From a checkpoint of a small mixture-of-experts model trained on Wikipedia: vocabulary 16384, 20.5M parameters.
Below are experts of layer 3 (counted from 0) of a mixture-of-experts language model. Rows are named router (the router's row for the expert), gate (a neuron's input weights, with its number), up (a neuron's input weights, with its number) and show model dimensions 0-63. Each number is 128 + 32 x the weight over its row's rms, rounded and kept within 0 to 255. Numbers have three digits each.
Before each expert's rows: "gets" lists some tokens that make up at least twice as much of what it gets as of all text; "mostly gets" lists some tokens that are sent to it at least half of the time. This comes from a sample of Wikipedia text that the model never trained on. Tokens count by the router's weight.

# expert 8
gets: " the", " of", " in", " a", " The", "The"
mostly gets: " the", " The", " a", " in", " of", "The"
router:139124121107140082102137174109152170126183036159068072098153148122095147141166100149158121151135070144130124106127169162108151172140096106096099108109095133147082068139125124116110185156187141
gate1:136187160127146086141128102108180092106110128189165126152114134181073086098095126118141116151087096183170092072069135129069152107141095154154065126141133147105138142104113161229120121171083174
up1:107053090122118162128109122157083146108109128142113152134131177100174176187142154072103166117133138100099148148144078083169118123145107131142149112147108166163126141113159159041124157079118110
gate2:139141181069132202090173168177115111118135164109142092131144124168157117101082111114103148173133138105116140101129164102087139129116143163106090169098110155109181078116081115118144124112166126
up2:115194099140102098083060117093117081155108086103073112137113173109136137123129099153133103118110096117166136123094122224170101098141102073126146159152127100191069121136157131106160130082141156

# expert 12
gets: " 1", " 2", " 0", " 3", "1", " 4"
mostly gets: " 0", " 2", " 5", " 1", " 3", " 6"
router:135157129091076099188106130133117173173133114182155128110053144150086096107140109150157171193176134107130136142117115179055135156113091093161196125209150136156115100125145149083144153129172128
gate16:206128093135198103155107154156152151095185108153196164117137199099152071111112175095158137183127131142195134141100180099076151145155166092117087139113135125152079135091170090116150108128131196
up16:102123148118089134141092110141164158160074123093116132173097061120107187110114123160098105102162122079073062127137114154157106133119072153171127084113103093110168135132116127170124170141084069
gate17:116124106116153117171137169168098104169145155151174154090081167144114084117116161102113154089126116107085113129153202124070169159144120112113143137112121096091114133099176100087113118117190163
up17:120159129118137167122123105159060117143112114140181151093164109101125079176119151134178110081074157103065103213173154118093174116103119133147144142079111130134119130077137145090147133123131169

# expert 14
gets: "s", " it", "ers", " has", " had", " have"
mostly gets: " they", " it", " have", " them", " there", " has"
router:192152111112104160180071095146086130169107117111076102138076142189115096168164197177153136153166098155189119163136139183039123135133119118163155161153162153152080190148139124135107112143145133
gate8:105061191158180132169056134092085067132078130108195134147143195101147110134119163137086180124203105092093106115153115117135142104112127133143148107217119144136126098121096104119128134140054192
up8:100048200204196095154101120068052099095095149122160081135162189086155130116125115112094199095161142070118081114139138140151167084090110106123133122170103141140145127087127120177106139091081174
gate9:142137176157166133149126115170120053097134110121147155094155121117118133166129184128112134129153150086147160156153139074084134119113153088148188123059111125117103134143180101044161116122128116
up9:091099087086123147134139133091143178124088117132105158121086098104115095071132160120095162160126087114131151164128122159155097132147106120131140093168165123116124176144116147135093143152093148

# expert 7
gets: "-", "|", ":", ";", " –", " -"
mostly gets: "|", "-", ";", ":", " –", " /"
router:118175126191106071154147128125123139140153094136123149151142147066145142134156107140151090170185137151120109168138171198089114161137092108167100094143096130109031101128107168135101177123175168
gate9:078096172088142141092079123152115128110138159199141108114134111130130180105146161145174061146136164122111105129160071145197102061124154152183171091126130088101151133154147104120134139122137083
up9:153061116143101172116140187145087153100144123094114164088083142126096131101157129203137112130124116147130129063095092111127130146132126171161230089133164083024107128146094089095143125123131111
gate10:127150155131158112140137155156190215119110094155131127072179202128094169168194133119084085084138164119200141146111112139147122137087140107151177129185107136141056118045134179140122172113142114
up10:132062105135103126167125091144101068116177135092113137153080078086140133083133109132154115193130095157072102140126137099117073150164084164112082145084155120114188116154140106098136122154107103

# expert 5
gets: ",", ".", ")", "\"", "),", ")."
mostly gets: ")", "),", ",", ".\"", "\".", "\","
router:163113090146093125187097154132127142156147107108125135087131121045097186072111126146154112148130127055128104134087134165093146139080105161185046115107088146130126099127119083183085179163176134
gate8:109140080059119115108117094115123130191158176141134089178143159112071140145102105099103038102142172155151098136133125135116125125069126110183106166182104099140160115105117149203139126147150143
up8:179095176123063158156110120087144143138077064096125079161080104182169121169178122124152105109170136078191099159133110136161106057149149141127209104172209157177109123085160105073087149111092112
gate9:140178098155162119161087178199116124106181120091060134128118150146088162131079163158125116153160163133138090157140151115130159172139096118140142144155077184133068145127116154131091099107164129
up9:152090131093085120095169106084154155139099130167206096121163062110182114135195114107138146156099106109125169143114085110130103130145146155106109103114157083129161103109127097143152160153077116

# expert 2
gets: "\n", " (", " \"", "==", "===", "===="
mostly gets: "\n", " (", " \"", "\n\n", " “", " (\""
router:153144085159119098122081137141127141176131096114124149087154134077042153102136153204150121144173150189139123158081149153108126182144129116117120108098067146157134091082151163134108157115141128
gate9:120146078130094174125117172219142141117155137086131113152132130157163087104082158114139106109162165181101138136156074106099140156143119118118053173108179093182099181136160148125084127168114172
up9:165163105172112177145159133157129123158130192109128103097120097177143139140086105155120163132134175147106174142166095086127157141175123147077073208106197126136088176128148185157125134133120153
gate10:158104078122139166147147077078083080199071153133133183130076058109104141134132141100176145134140186161135163099073123165155151143107137112073107124152183150065137129136176150109149098109073136
up10:126125133124127167120131170196123185136127098132073159125151158099114177125111150162147042130101109137133175156136159117064091126132055116101155144134070151154110139132072087136113141204141133

# expert 3
gets: " and", " to", " was", " on", " with", " for"
mostly gets: " that", " to", " when", " with", " and", " between"
router:131127096141127103121080155115134166138182091143119128104149135109076097139166140167168108133163121139162107146096132154092155153100138073151135117141088149142068145101095138139076154115134131
gate8:125071109167103132106107138069055099173132126158132167108195117107128153139111190176113152119118105126087118102127082164084153079165098163124181104125129181166158075132122122109135146136146112
up8:127152124138136217155133188155137115133096135161122141129162139178110150156113150138083126073142078158093137128148042142099126089112131137124192114105102184176113128164178109082140093122161145
gate9:171151130149158156234121132144163171184144142126145156150154167174079143125054135161159151122099138214120087146185136173129130154142089141118104150130165139158090119125135092116100080126134119
up9:152134137136162119105122137112150081043090090116088122086155124115154157141150146127071082126118072061157161141071111132152139102125135070166150130129061114093156091116152169099100123141148136